config.toml
d_model = 128
n_experts = 128
experts_per_token = 4
d_expert = 64
activation = "xielu"
moe_layers = [0, 1, 2, 3, 4, 5, 6, 7, 8, 9, 10]
normalize_top_k = false
balance_bias = false
router_bias = true
init_std_router = 0.0301
lr_router = 0.000863
optimizer = "adamw"
beta1 = 0.9
batch_tokens = [16384, 32768]
dataset = "wikipedia_en"
Below are experts of layer 7 (counted from 0) of a mixture-of-experts language model. Rows are named router (the router's row for the expert), up (a neuron's input weights, with its number), down (a neuron's output weights, with its number) and show model dimensions 0-127. Each number is 500 + 25 x the weight over its row's rms, rounded and kept within 0 to 999. Numbers have three digits each.
After each expert's rows: a language model's description of what the expert responds to. This comes from a sample of Wikipedia text that the model never trained on.

# expert 40
router:487484493505452519499495476511527497496519518546487507536444519486520480517454543487474471482544541496484567525489490485499500522506512460468534489519519518496537525494506517525505468482568504468491449485497449522494489522492541517514502542533497486480476456479495516550546499511470530532497491512489485527443510517513494513494501499497505512488483514473510500479534494509461532488475
up2:503542514517467484511525477506516518500510497519483520532502529520541464473460550490535505514445469522509505485479563513480518456503493525470495477467557487496531503451489523456549474505504506509463460511521496530479489520498492485539467527473550469493514478485522504501515485540486545499470508514485490473483503490493487470489453455453503505475461500496484497509472493503480525499507
down2:476524474544521531485479490515434457473466524407482505506491505499512481497495480509481490515463478493528497504502493544444510490511486528544515538497554472458503516485526485471517492488479503514496499479526491511526488488467501476567531487475498500478547512501510512517517467521491539524494522507511500518509507456480487505579481494510520513496498515530478515488479494506477501485469
up3:526464469521547509496532456497500505530445505507477507512497555488489494525520522489505467464477540493524530562458471539494487501502485511491485525475527517492458517516486528500504492486504515491469535473501473511471532473513532536475499518517489471495486440541550493483501504524495471534450485508485548521495486468535466501509496465515506489521530458457506499527513472508513475492509
down3:492514563562518473435503478482496489484485499506514484514539481502499483506544479487510495509476474497521507504486487525512489500497523469491553507466517472519523507478444518521503501505544550502506501493474497510532494471507524439511546534492483500527533523476491493435468460528489512512482475517493523527514480472489467480501456499480458486530538475476481488498480507473502450515518
up4:548470480468487490489520461528494502480504475513547501522512520469488489499522490503488518472525506538508497458494527455510495496479475501507498487581522530501480445489492484490507467536549465467474458486501494513533462505488468514502462521478468464485490515489470525480480533499472439472513480462503533503523483513503455496475501536517499501520511497496520531462501503506495494536440
down4:487520506488539500480517519529493505528496527491501505457503509544512486528479513498518473470503517472506476528490467520527496502503514528452557481470524502454449477518512503492531520490493465502491540472513470530503501528467490511489499487509510513430490489504456532522462527486508510531494539504513543544451519542502501505465488545461492442507499485561503500483495477483487476511465
What it handles: Nationality adjectives and occupation nouns in short biographical descriptions, such as American singer-songwriter, Serbian footballer, Belgian cyclist, politician.

# expert 41
router:496507496499496502519471506505483516509502531516553523503487531474517489527445475475483484486488542478508484511460499441494464548492503449481527498496496545474511535489494538512545502459527503504496474532548473524520539526518530564503480528469456487473475465499522509512476482538476498525473512492577494505484491520523524493508508516515512481480521515469501500490513488454489499478483
up4:536486536467472567501514494501501503487492522544457524521485497499494522490514471508499486516482505467508483534464514541536485482495552493496498525491533523523469501533472492476507552472519468511471531524543485493535520476503477522502510546481502503472486499489504480520550516502480491508510469501484460527493432494501460506488487509534545486467464455493484470514536515530504552490484
down4:509504515543504503512499529477504476487507501523495493532527461498551537499552516525554486507501461522500537477515511479492503487459500520483499488493510503462523477504526493502487541521531498465512525463465521476470531523508500465520514533555539468498505491500494519536514559476540473510485457523476474524465477472501472480496454509481489452503534499474492500553494507518500556494519
up5:532485523519486515517509481471450494486479503500513504491480536508520497499473492445474480456519487533520493488509511542514447501544482484488497538487480495539528559514537494581500494499504499486486496510512474486505548530488509498493425468483482548498490490447458504544490470536492513501507513497538538485515476530511513496477497503521467515498470477491500487534484495551490511495494
down5:513488535514471503472513505448497499474536494494509481535470546527520500516492491504481496523502498446492520505460540468506498473525472481489533488508520514491511483482490465532487472551520516534536497499512482510517537479507516502478495474495525531490449530488465508518458522457527486500501551506496500494489506474516502519531495463512510521529535469529496481472543591513499501493438
up6:481519512499466477471516507525468531510477497532500483521526464490545465485487559457528520511516566469441542538495507472471503489478507494503493487493482483483454504496533435497505537568506491520507486476484476493536471454478520486511524500518525512502480494461454498490479511509493482506484490507474513485453474462492498492490502505500517485486526498490488497517495541521559495466475
down6:468461526482537506548469535527477475421463485501471508490492491466507506496467521468515498495482444537477490511494495455518484492479479516488493500507515522503485495514493529540514509513516508511540518496482522505494500503542516496527510496511463527481456491478470483503465487515473477517493580484468526484485544501477526555501513452536466496490487508524534486501475463524471504518512
What it handles: Quantifiers and time adjectives like many, few, early, late, home, plus word pieces after an open parenthesis as in such, see, since.

# expert 12
router:524510464492463511521491483500518543473541530530529509508482523533520486527479503492499479501546530502457497544435497469535481488520502506485544484508539546524502504498478507501488470488489546482458472517526488490519537512494522531521522546549501486451514470486504507535500453523485475519495511539525487527477492491506538516503479509506553508479484508487493535495537493510491523515439
up2:506466516493519563491527482494484550513466505486457498476480488528500517543473542488485505523491571546478498512481512499464519492513482518514533506456517472546512529495466503517549480502516528501481499533526472510501482516482497514508463493526499491468494488529560534504461486548475514502494491497538501470494507483493514519522427493469503459499525502520526522524509516469465480506493
down2:456474517527517484516470538533528479473521495498532496483513512465533525459504453507485487503500509484493520516536505513493538535547479487517495486489520498445517497495512524498493505506549483471510502518514475512507511493471482518527501531509517468536494574503485516503498531456530504518477540472496506456485550505483496494499533509524499495495530470575480478499456456448472520513519
up3:542475480489464462538473537511511466470504490531506495491510561496492485477488458491507512482514457487480523545513523496494503518490454489521545477501445468515468484484484518482519498490486569463511520501486516544486502473478541496463455491496473489470483500506506488508490462525451509511548478512519467516482492505496460499498518543475515523494498507485505540492544455500472536493510
down3:491494529489516504528523441494516493487507502538488476515501511477517503478508485523520513528448549507512527511489472492504543537512468461496496476462510521476469446492472480492487552509501520515556515486482480478497526524449526509439490512485491485490516552488456492505499493462452513507459495498501500471507550475492500489528489503481469464461468539490485494469532509499513491447513
up4:526529495483446525525510486466513501496532507502503465508526508516526520509499512491481524507523526495470491470504459497476471511518489511459518487498488529542491498502509554494476511549543506543474528465477521457511462505505496516497478474505481480506516448475553486543500528520531508476520445520460509448546470460482467492508498492513515480486483558497494487492513460460519518474491
down4:560470511535501514503546498512503525498524509486478483530525505466503555477531452503464518475481487478529557496503556473501480528478524511519511500524471534548475484471523508486488481502585489491535518497485538471519501524493505525499499510478490482474516517478501492508504521458486452487518483470446486458473473478520529472495507500511524519514482501472531532516514481507468518507499
What it handles: Consonant-led pieces inside rare words and foreign names, often before an -s or -ed ending, such as inap-prop-riate, Fer-gu-s, Hōkoku-ji.

# expert 16
router:527538474481484550507508493525505525490510529551513499496455555482517470484477521497470491465539526504474476513475513467505497506510498508462521493493520526519528529471498527531507493469549499476485470526529513504496507494438491566506471535503500501511463500510518552516479501537500511500464559556524505487460494524512522539525485527514506525483523523491534518510512478468519501502469
up4:490543483483502485473518474498498518504481501504504503488507513511489499471476503525419464476476538490489487556520481503547526476533519483494468506523522479481534463501457526537502532497530464505473463509519519492505505473518511515482509505563510439518518508476500489433536509499506500501494471455500497500503519500543512549488483540519507510526526463481525524510501485449479529516516
down4:528486502475509478493519462528489544533493475490540526464505536454539513454482459510479502478543498509532464464487515496550527490492496509524523481516505478510493485471521502498472484484517465488502482499479455477541527513508568511491481459473518439501545501496487497500503459473489476513475513517496531473510525472526534510460510458486489507477484497492528479542525480486493538529484
up5:463476478498456495530499492510503516500488467544494527511478528498580448508540490504512514549496483480528518484476504472501529493482511523441492511523532533493476510460523528483469492522473512485495498475499510507504522492527507562496471512497509537476497535523493525482550537505518483531487468460496545550522499481530544485502497506457519511495520482523499501506491462475466532502522
down5:521492466527476508509490477519503519494500480513492494489512540500516520503521522535511502511505473531463476515524497488487511504474507492504476475516480542552511493522485484495475478497505533526543499506495519500553529430467486487508466497529497493518510517474526510434486544443484512523527478472485485474463485492495441492530454493487580454526458514519509537511493476488529491513512
up6:528527496541464503567520501495499490525480465479483476483527510483515519520474485497546522514534505512474538501499504525501486494485508471472479523466547502528520476471478476472465531539554494510516539506540456502516503489511472512498543530516462521490526462477503534486527519500513469477504513512561467531495491489482453510521505486501461494522471506517544499504505522517525471442513
down6:507517459525486510500499504506482559487478519490521522503532489507516478471439478557459495470521529454433551531514483477467465508464520490473516507483546495500504516522540485518505483510513541471491504479485532515504486450469526467520464471480500472484499482504502534497473474477507487531515483512500501501536502549506507522525527508446491514484467495531507511479477499516510526540520
What it handles: Prepositions of position or means and the conjunction and, such as under, through, using, below, with; also the -et ending of Feet.

# expert 15
router:473501465516487513513466499500514519492502510500518515496507497499519462567476456460479484474491539482491521509469440483514468524473551490464528486532530519489533540495525512539520497481492523474480479524540487519512528535462500519533502508504489454469511462488478503510504495523479515519478521503521448492453486522534532544471489510494524527472479532491531515467554496470482505519489
up5:493484498502512505524506486511523508517485508512459561477518463526494477545514463484466478463500481537476535482490500478505501516508540493526550490498501459511478535496463489498495414516485512557535537501476487522531486534502553518557495532467478483481536519467477492500534492489517511493502498470489536504490489499533513477472484474477530492470512478485534480513541523490505482521486
down5:506555506483510487508523499498528484487516498493507492527536483531541477493470491511467538473478465499487474481481515481519514511489538477492513470490488473497447507543484529533466498517492503522514454441482537512517530495490516450492531494482497478464517482505481419498494504529493487492519464538446495490533503519505529497525489504539526525497495512522513535531479512496532501521576
up6:526443489489473515510507483554481487487524534494473487485490485475503510488488487511503500512494486485512497505537501503490513554550452488440525490507489451460504469500513537454475497487549488500489499479480488475523491507474515493501519533550467486519501521477542509522484474509507493509492523457500498492534531502475518462494534530558511497505453504522488481434531471472500516451522
down6:555480500492504497504529496532450533497505526480482515447473503513483483472510513485490505478508500532510511492498480464520526496526490486502485495509505539448483514486486466535456522458527534506487505471464506563482505507512469459516523500489464456483527514517459475496505539484499498514510579527532508521505476496484483555494504535513488527453508490470465503546483498529537495506503
up7:527477502525526533500520507546475513500498493500498475502511490497491521472451532541526483483504503490498474504472489515482473527449452492431491499509512528498499501467497488495502492500527490535511524477508460497484464526457473498536512504509419545509537527508491495510510501549449489514477475489506498550439487532532486494484479531476489455500473524503477487495508452505526486532507
down7:472505434539491480501461506478494499553512526461471509459503501463493524503506485536495477501499456500518495533505544512487529502514464452531508516472461539514498513519514469542481531503479521472498494536455459520463507510497487508485535487480467481477492537512476509484470502482508478483514506483484479503550491442530530468516538524540472484496504510488511509536493470536507517458494
What it handles: Capitalized first pieces of names, often Indian or Arabic, such as Jay, Mah, Har, Cal; also y and 9.

# expert 7
router:480484496463485499500449524503510521475501528500513529519488538509501472548479548499486491504509544478494497510444487468531480491509499521478522506501514475551499531468511579506495471495514512501491511507536440560525516511462515504510518491505473460466493492528504512548522500501460514521491502515537490486496542507504486505483473510524547501502537520460502485508523453436508503497479
up0:446456534503468491519480485501536479531518494477501449551477490533522529495479481505484444499521492539528507447515512467512491509471501478505489440511544524451502488533525508518515490548507508487490523474504500472491538490511487472475517498503477453514484460412519515521469503515487525513523510511530485476471518506492473504489492473502483476497525489455530485500485501508517506501474
down0:502507543507514494518512481477518507483498506536467533540506488506524540486498513497556496514484551514533489494548487523444511517466479511506498442514477491476511490540525483499479532428488497475517523514521539479461482459520521493473475507532540530466469517493512487543444485512502509507536482517483443516486491513510528524495498506489517514469502524510518490486471521507538505458473
up1:493471475496448479466480484496486442486508464529458527513521478529508457492480494530503519475514512497493507539472450530485512509501494500489472512486453508464472486498506509474501510545513554473510510514453442468508530531482491536519518521505475500542529530510518536511551515515514533521499469490530541499520516488492463512439509463481496459519490508513481475520503475508532500505490
down1:456463491471469535499489489501524512520483494542503487534483460524493504499494509491522505471483495475490445500507566481489545512478514490479528532479526495483495483513466518475523484527522476492523557413517517482485519502506507495537501496450488495517474505482494474476535515538534466516520520547498537465467473472534504456520500510518513525526480479526509482521537496486525483516485
up2:515501476511493471506485481515529543527511515452480480479467530511503530528509491498558509496493509499515494535493513506498437503511484524503505493525533470493535493489482547506518513498530503479481498501467491505496503509512493460508487523506485524459442449481513501528540502485508477512521535478459462555479525499491481529543533451500572492524498548495493497479483559489469491470501
down2:502480531547466493537528546458500510492505495497525561472503472492515547511508463487521489506466508503517554482465492475469479519513478521509475480499462499541502450501535492472460533520544519516547485512480497522448512476496518532535489502472513474499472462474505453486527476469517501473489471473491504529541520497494507521493474482455507507514470497469495457498496497510528468511494
What it handles: The word of after most or much before whom/them/which, plus single-letter or short pieces inside names and words like Vel-i-slav, Al-onzo.

# expert 44
router:468509486482527547547492505528508528496494528504495529508494490549527482498479522496469511478566483492470526514484486446508482515497476479504559489521480479512509520478500506531549484468498527486503471549506514519525509559467525533557452522529497469490470496539515514514542463525471492506459511514525500506471492506528516514508505516525550512474484494485528537484525490468501503510492
up2:490472514500458496524529445527504506477468476483515500470492517519465450488499466531502469512507490489519439470513494506488520508479504465461479513528498469535559532514486490535501527508479498504498461524464492476515509496474484489503495524458503533500517518460530507461475464468500528541477505503451514540507464476512512484484483558524474483480536482483552469504515519488540495502484
down2:536479482449480533523453508490500484506503481505509521501468463560496463499503470525476462521464513517514474554465461498439496476525523503484469448503538526494475511489502506497541500491498489498504484505499535517495512495474552481469518500521491482484495460531486502486517515521506522472500492446520492532513489504523463478486488522511485512484467517509559542497504496566507461475482
up3:512490489525492517521514477494475492498551501552459487529507543478533495520439497497503521444504509499495483504498548534503523520469488485531535480462474463512517459537500535539493514522517514515508529556469513478468497500492516494494472514518526485476483490519509553512552531530506496490475531513493477473517502509538504511516488467530464539512470487516488528493468519500455505502442
down3:469492504496476545488503513544509496490524494505501474448483517488478505488466539463508491503502512493495491501473517473492527445491466510508500487467501497487482482478514484539480438519514523508532518492467484545497514523447447469507427470467519482480474492517491508515473504478531507496535491504498488474484521508480537503493557525476497527456476507565489505509507500564495494472527
up4:440499495495489474492514497453524506495467484491506488515520505544476488474513488514466479500515525471524528502462482487463472487517489492513548465519491514553510474503511546535544514504505478510510472525498518498479514502489524519488527473480462493537543481480506485500450470491557482485517533470476520541495536508489508478480472538529498487485529482467490550478468506490541488570493
down4:509533489548499445478509520522496491515492529505498474489497475480493515482503506502513501467504442510496537512519511528465550496498466464483468509468517518455517458500458463469526534514520470502472500462511493522513490510483494536472497522493495510459488495484497501456443519491480505532470558434473539494469523515472488490503507513476473506537447510480521504482514503506480474454483
What it handles: The preposition in, and over or on, plus past participles after was, such as designed, composed, directed.

# expert 20
router:484508478479448523525453472494518552512506503526475515511457504511503506517506522456509506525525538512456534504490480466514509512480499488512516453518541497533517498498493541501490495493545499480472474509511459534532503504486489558484517516485473475461519486500528541512533495539503509512478478514532479503506485526538492535452460445511537506453500498478475520456477487453493520513491
up0:460526462511502486559466527462530529470515476539507508565489488497550485468468516459458464517501466500494535470512495481524491486501479500494506492506521509505545518502514548533488499516501489471510491473465502495460521499520544467503530511498512489490502525492494462517504529509518477496518504482526482527482464512495516518490472474501473445469449532478452521483531494485448499490469
down0:524500553551527506547525491461504510510520518517506459558523494509537520523499482484478484507498471492513468503472529544518469543494502506503508508501481498470511460512505458488469531486488492524510482511504508450503503487464527528525547465531491547528511503522500432518478508483516487533507481469504500517515527483518541526503445488482484498504536471521519543521518486483466541524515
up1:477541524533500482576466490508494512499514525510507456522522505456520494492543505499467491491530465508465511486503515489514525526510504485488548526538497490494497521547490492523514485533478493521478466524502494538491475512483527528533493490514540450502497527520448490523514516507492482479474481485521509542474443481506549529519491485455498497477502467488538533477497503565496507459514
down1:513491498537528499471535440468509486497494495482517467517508481538513507509504538550486497480530449471474461513473475504467483494528511513503541528500505537514492546484483480502535519549505550481522485513485481530481546510523457481478546434494502476496480540478481480492515454503519549486466486520469511485476486508506518484498520497475508492495512506539475499487478507465471460476516
up2:481508454521519472479474519501500517513468484514494531509497526559518498526511487465533498461570510505481490519512464480453539515510499480499484533504514499495549508494533457501491493505516536539501441491467488498513453497512544496541467472488532492476534505512527517487501450485508527500484482513510478524494483511529509507518495463494453500508453480492554517547477509484490482522541
down2:540494515482489527453516463502532476533489500494508513476527481541456501498537488488504456453497498492518442420524474520496501500505498516507551487544478482491522455527504547488527479484471519491458502517461512531550551497509486507499500532529469512499475533513474489494477517485441510469489482537464499502515491487473535508519516517520497510507494488516528500519505505524538504508522
What it handles: Single letters or pieces inside personal and place names, such as May-n-ard, Han-n-over, Her-n-andez, plus first names like John and year digits.

# expert 13
router:476477474497462543510512490525504483449545511504539541550471490494528490506487498436491442498519499512483524524499486495508485525501501476488519457504503486521532507420501510533553467507514522494480476494527509513554514514485508515525526537492483506483484487515490529531500493531489531519434522526522533527491501522543493513490511519482530509489482523495494517492500467498454527522462
up7:494496484532473503451480491504496502517488504490502564467478491507495526506504483499537462522480507517454517546534507513512464466527523462465485482450567494472523514474496578492503484485475515505492555527505501501456514515520535529512529515498473469475537502513516485515488499527471516500518489512530473467473513497531503502488497527487494496509504581513534534495495465486504507502486
down7:503500522493500510471543515507524501511504488498497502497480496517473497501507478461477508474516479545504522456501495549458487550464495497495512530473512484496495507498482468477491483492421492500510489440513442522495483477523519483542525482474487490493512526504513489504496505504478522469476509472440488538464513476502425516519489544520488490532516559509520497535535525482465534481476
up8:505496530475493525534502507467508536524516489485502523475493488454515467487509510497500507474549504515461492500482463505496452437515542493459483476477479526500498491507482494517502477523535510459483445483501542543500481521540479498520547546489464512480542508498521498504459510507536520508500473478497500553515477488447454525521494484496476470466448526502514495479482505498507517534461
down8:515519522527519534540495474505483507534489507466478491504463466497533509513539553491508459486527473509520495470509486563490516525488502513525459505546511523449548520502489517491482503542519464494475477510453526452506465490514501488493512491520503541480527502560545472496498477491502444515497498543489517523499475479496507519508466515457511459486532520494528514499479523537497533517489
up9:531481485526503478547469512498480530523455501507497466575536508505486496494519501554490501478471522502509474476491504470519493516477507494500520509526517504493530484534546464482444529515518522516499499505483535493499506463492473478474488452491521543528492516501516498520461492483467484496558559510505449495515533511508472516450500530498531506485528524489523480551479477535494532512507
down9:486508489554534483538486486501510500483492520472498460516531549476459443440525494521504504549475475483503479505429520515543506523493490477524522492504496506525535484528465490531478484516558502503521502484490505510496487536473506513493502522464465515554505528518497464502510479492500479512505534523501485491553510518469525502522471458478502501515533473463529448492487529516489501510522
What it handles: Forms of be and become after a subject, such as was, is, are, been, became, plus pipe separators starting table cells.

# expert 34
router:492464465440491534516505497524518485490530497515510545511483523501510505542494483496495453449524537484520541500493471497545469566494536470482498473510495490492542526476492499541539469495511555475463491513494497546510518532485513521529467474508508527493477452475489525521480471496492517556500534492486516477479468510514522530524546520484502543472518508487516508485511468497487503497506
up4:530508480511499495461505532524564483560513522515499515522487483489516490545520505519498497486504514481505543483477524527450530487480518485496521488487469527497506499509472523550543529452509522514462510456490498531508469554467478526485506505514497466512546484541544513482518476499475474531519531538485491504517511503505492530493546491469544532537485493517503478503478503499521473504559
down4:523486464462498459482509585502503443498475484476478513468500502525504492520510461511553481479480490479509503498490484499493519506499490510506479507473501490521462497507524514523493492499474495482498486463493495519453500521520514500473568484454516462531477530478493470467459488516525535498458490517531550542570495524509494515514498526477497515489506467522480458490495537513515543483516
up5:471532466530491478495481511471500440494503545515512489503510531514533504490492552442495442496553498486485515520508508476471474520496518493510520486529522520477511519494493481517516470518525499491507493476512562515520493503463517516521535498509463491506506467541515513534530484548467497495497479553529530514458468496489541537512497500530534504507506543469534476470522496462516542497483
down5:515509464504541527478500468547496526490473496481500512488447467503519491527504521489491485492504516487523519531469514485531515479497527531530515524533467542548527472512524544502498533484495490524496504513482515533483530506457518490516494489512492450465469519521503517523520505508456503499445513531522515507477449554514472482446472475500523523490506495493503558452525521449495529512489
up6:481490475421469475532525476505486495475507491485482489576478497503516511502493507491460499461499528448501501490487515473495515517509519504477502468478547493482533481492452486574514479564532501481483492567491477481517506478523481499491524534477499523510506502516506511525512513464492531532489527503502515480526497544467468517512540458484524456524507482515476488483513511489497497508474
down6:504531489518487512535506551490511486519489499517484507460498514512480519523515481516504532518460452511447494505534546515503451491498508478485451485530504540442463492504520462538489518516475507500517465551454473494476514528529474499548531539510477518499459501488486550488503525548520517482512492537459521541504526520532500500492483502560494482496480499505500537490478500498495494495519
What it handles: Ordinals and number words like second, third, two, and unit words after numbers, especially seconds in timings such as 27 seconds.

# expert 35
router:486491487496469540488494463536516502489521497535494509507493522499509476509464508492451491507500515489460505517475493451547510503451511454498541482516486514532533534466476502520522477461514519493503479511559448528515520511465524527543498535527522500497476495496476506523483474501456548505493512529529498486465459517538506535540506533483525510482483496489518520477511497482468530533437
up0:531463527525510550477487451505518500530484517497482489497473470576514477521486545479499497496473505485535469476510538485486445517499474523534529472515504494511477485469491493486509491551517522468515489497470504476527538540476516490535477467498478460518510533521539490500493501528461459500523484503462464522496503482534503507491499512489548528484532498513506538515501528449534497490466
down0:460476486513475470468502448494511531525483516480499499494475480483457491505497554502518519500498495476522496499503523540464494490550497517518502473494540509472508503515510500482523508504487496507506470510509563508533512463463503486526540495527560473514521530476495554500476470546530464499538523501492518446472485480487508511519498489473522462564504498527520461505494531520526489535459
up1:520474493500504524503524501498497489497523486516534468480517469474512490516467504470521514478495561500506502487502516449482553455500465467493460484497502484514530478482499485498519515464505543504461508498505512521519494505483483487459514522498502511514527400518471527495529497522553513493446464483504463490517471490448485543496452464535501490517525519466475511486529508504516536493502
down1:471515493502491475447490513502500449467486516491499481515467511509460505484526477486514501532515458495508499446508489508500519494507502499494495556468467495491525514507450472555518483510505483544524511539482526460503486520449508478499499511522514516510560486480494514470522476495535498535480524489485528486520540472522544516553463534497513483506510451469483547480509514480534463530476
up2:490499512513486529475509493479484548479460515522522488549495515471494518506514505489462480536483513484521544491540480504462500529493479452512464528515488497516495515502444548527484446441523491519500458496521487487556497499510512517480476515488510475483472461507515490498530482537552516489510471496507482478490469492489541463505538512499567495472482498479493482509551502494473541523507
down2:497508528525499492506522495505497483499464498494507493492539495476452508493540518553484461553485473514513518493545528530552465495490514486531477497544465477506486472480493509528483468523515519531476538475522562514509505472488499497493489485462521518549497534522472502483523484457498449491484452527520474503539448534525492523550490476487504486496478484508452485502480530510503525485493
What it handles: Sentence-ending periods, ). and ". in citations, decimal points in prose numbers, and the conjunction that after says or argues.

# expert 55
router:509459486490469520509505514517501464486519522574514492512496528518520502510494537524481486441533516432473533493467457468510468501491516472473505503506523528520550528461508523515528488504507534507496477519516499473523551505485471534527500537479486503513497472495501523503513522537498513492491537534546509485505489468502508526459461487518483518458503538486511499500508443494489503507441
up1:507506451518473459537501513487520539545468473478549517506486537489514532469517493467486475508463530481512522488511516502479507481515518521509544510495448543502494509506539508520514437517503542567482487508512493496517529536519507532456498478483521504458455515493514532479470496507492471473526463541507504518518462479535508488521481489490494509502519500483500504482527460510457490539474
down1:504532502510513534533510493513537453471492488481485475527532527510510524485549506541485505491500536480486474508484507501459458506496511478492492473532464465517517514499510520495505503500511531507510473438501482493501452453512513479503460537458504527458519474512551486489526490499463488507515547467481518497517479519503501482487563491509456497551502524477512445474466515509519489466456
up2:440538463487511520537483539468505505513460539497520491514500505521481486498516544491525523492546553505490504482460523457444459513502489492504537511494521508480525505461467483509499528481485526483535517511513509528474489555470477526522488536488487510512503446454527485501516494481551477492520524450475509544523505479508497538481472507491467485504521539486496494492486491493545509499484
down2:480531499487471484521449474534502508490528525506505486489502506480519566489486458525540513501498492473543509482503473531484458534460479483517514495517528501493508453493529463489501545507511530537550463524540490513514488502449488497487502523506490542510541539485491508496512489511497533516475501508503508469449451514481495483502445471524489463504523529499489492493485568501488481494544
up3:479486503496501532517481522497493490477536506577493487504465521499512498501496559519509507487468489514507522531506545488525438487466492476518497485489494539454501467522520469476532518492499514496531523489514474496511535549511487488488446504499527497512446533492533474529532502477473462507508477525519505530480534522509504510487471502510501490555536459503491450507466538486536534529490
down3:472513513516533490479442530493510515501524503484482534530508544469493586506504555501468500514495512509517530508487484508478492490489485522490495558500526526493505534510531530500471464524504529543546473533533459499503508524508499547511503469497492535490517467475502500498478500444514469496514508454464548499490513527483519512516536498512468484463482481518533481523490479549485508512494
What it handles: Middle or final pieces inside surnames, place names and long words, such as ic in Janowicz, ve in Shreveport, ect, ological, ification.

# expert 10
router:525472487458517504507488480470501476481505551521492482530496533493522482526504502477494463483513515477472521485446479463539470523470512442472522482497499514493516517511472531539541485501540514504520455499516495491515532541476505525525470537507492476451533488495533540507507485482475541540457535517518522522513492514518525540499522479490490523447482541504489520482488484470465523510470
up17:522560484504492488481512522474465463436516533518523493466530477518511460459482504493525482498491524515493511486509492424477493460487492548459550500519495512506506480482467502506527521495509525516480490476484491522526471506492538513520442499539493516507511512523469473490493474503491518512469482526524529462506473469518556480476511521519484547549461498503487483526512490490510465503477
down17:536554482487521508505514515517466532512518499456475518489486497505487524492502459503525482502490515494495540526462456519476510451536487489518526503482503462453512496507477463507445442499472509515487511491503508516507502499476466482519508495511548497472499527499495506478480517526449489479541501429472501517502479472531500483562536480497426490508491506453504484497505457499502476495491
up18:519495508480489502521497528494504538538467466512499518501498474495527504515492503512459496460501532458459542519550520509522472448472548487494474474499507461470516491497459515525499469504496516526499507499503472496496514480485482488501520472524492507507507468502552467451492489476486512518543546537486416488523454499509483504480509464504472522545441524499503480537484516483529484507498
down18:484519489520451466469540532480460511498513509506514500478483500508510479512463513546475499530495474540531485497481518530523560515487487489485499485485503488520491481502504542527504522464498496486509515570504478483481431480493525503498502466409521497516503493483500482489481509530471513498461510480506501452501495489515496519515487521498499537496463498558521492452532495532460505452502
up19:484491536499490517490517493478469479510526505484474528528502433534515494511509542488486457522517497465520516516501463456497470472490453453482475477505482482510508509473476491507499487508482511509504522497484536500509525546500467516539489491552449483537496506471440476500479542504487489514447464505509487540483470459519540468518485530477509512466494464475464510552516506519519491494518
down19:490483491505506563516534489474510501504458540510495524458504474538469480513504491493530466514449480460522484512540491519483468502483497507492481500521485500521504487474468533509503565539508476501470454483478467471482549499462472514498465544499493488510523483535531507486451524503512499519492529459519507484515475540513496493525523539525463479511529515474491500484466549487539493533514
What it handles: Final suffix pieces that complete nouns, such as -age, -ation, -ence, -ing, -ity, as in Percentage, hostage, Surrounding; also between, from.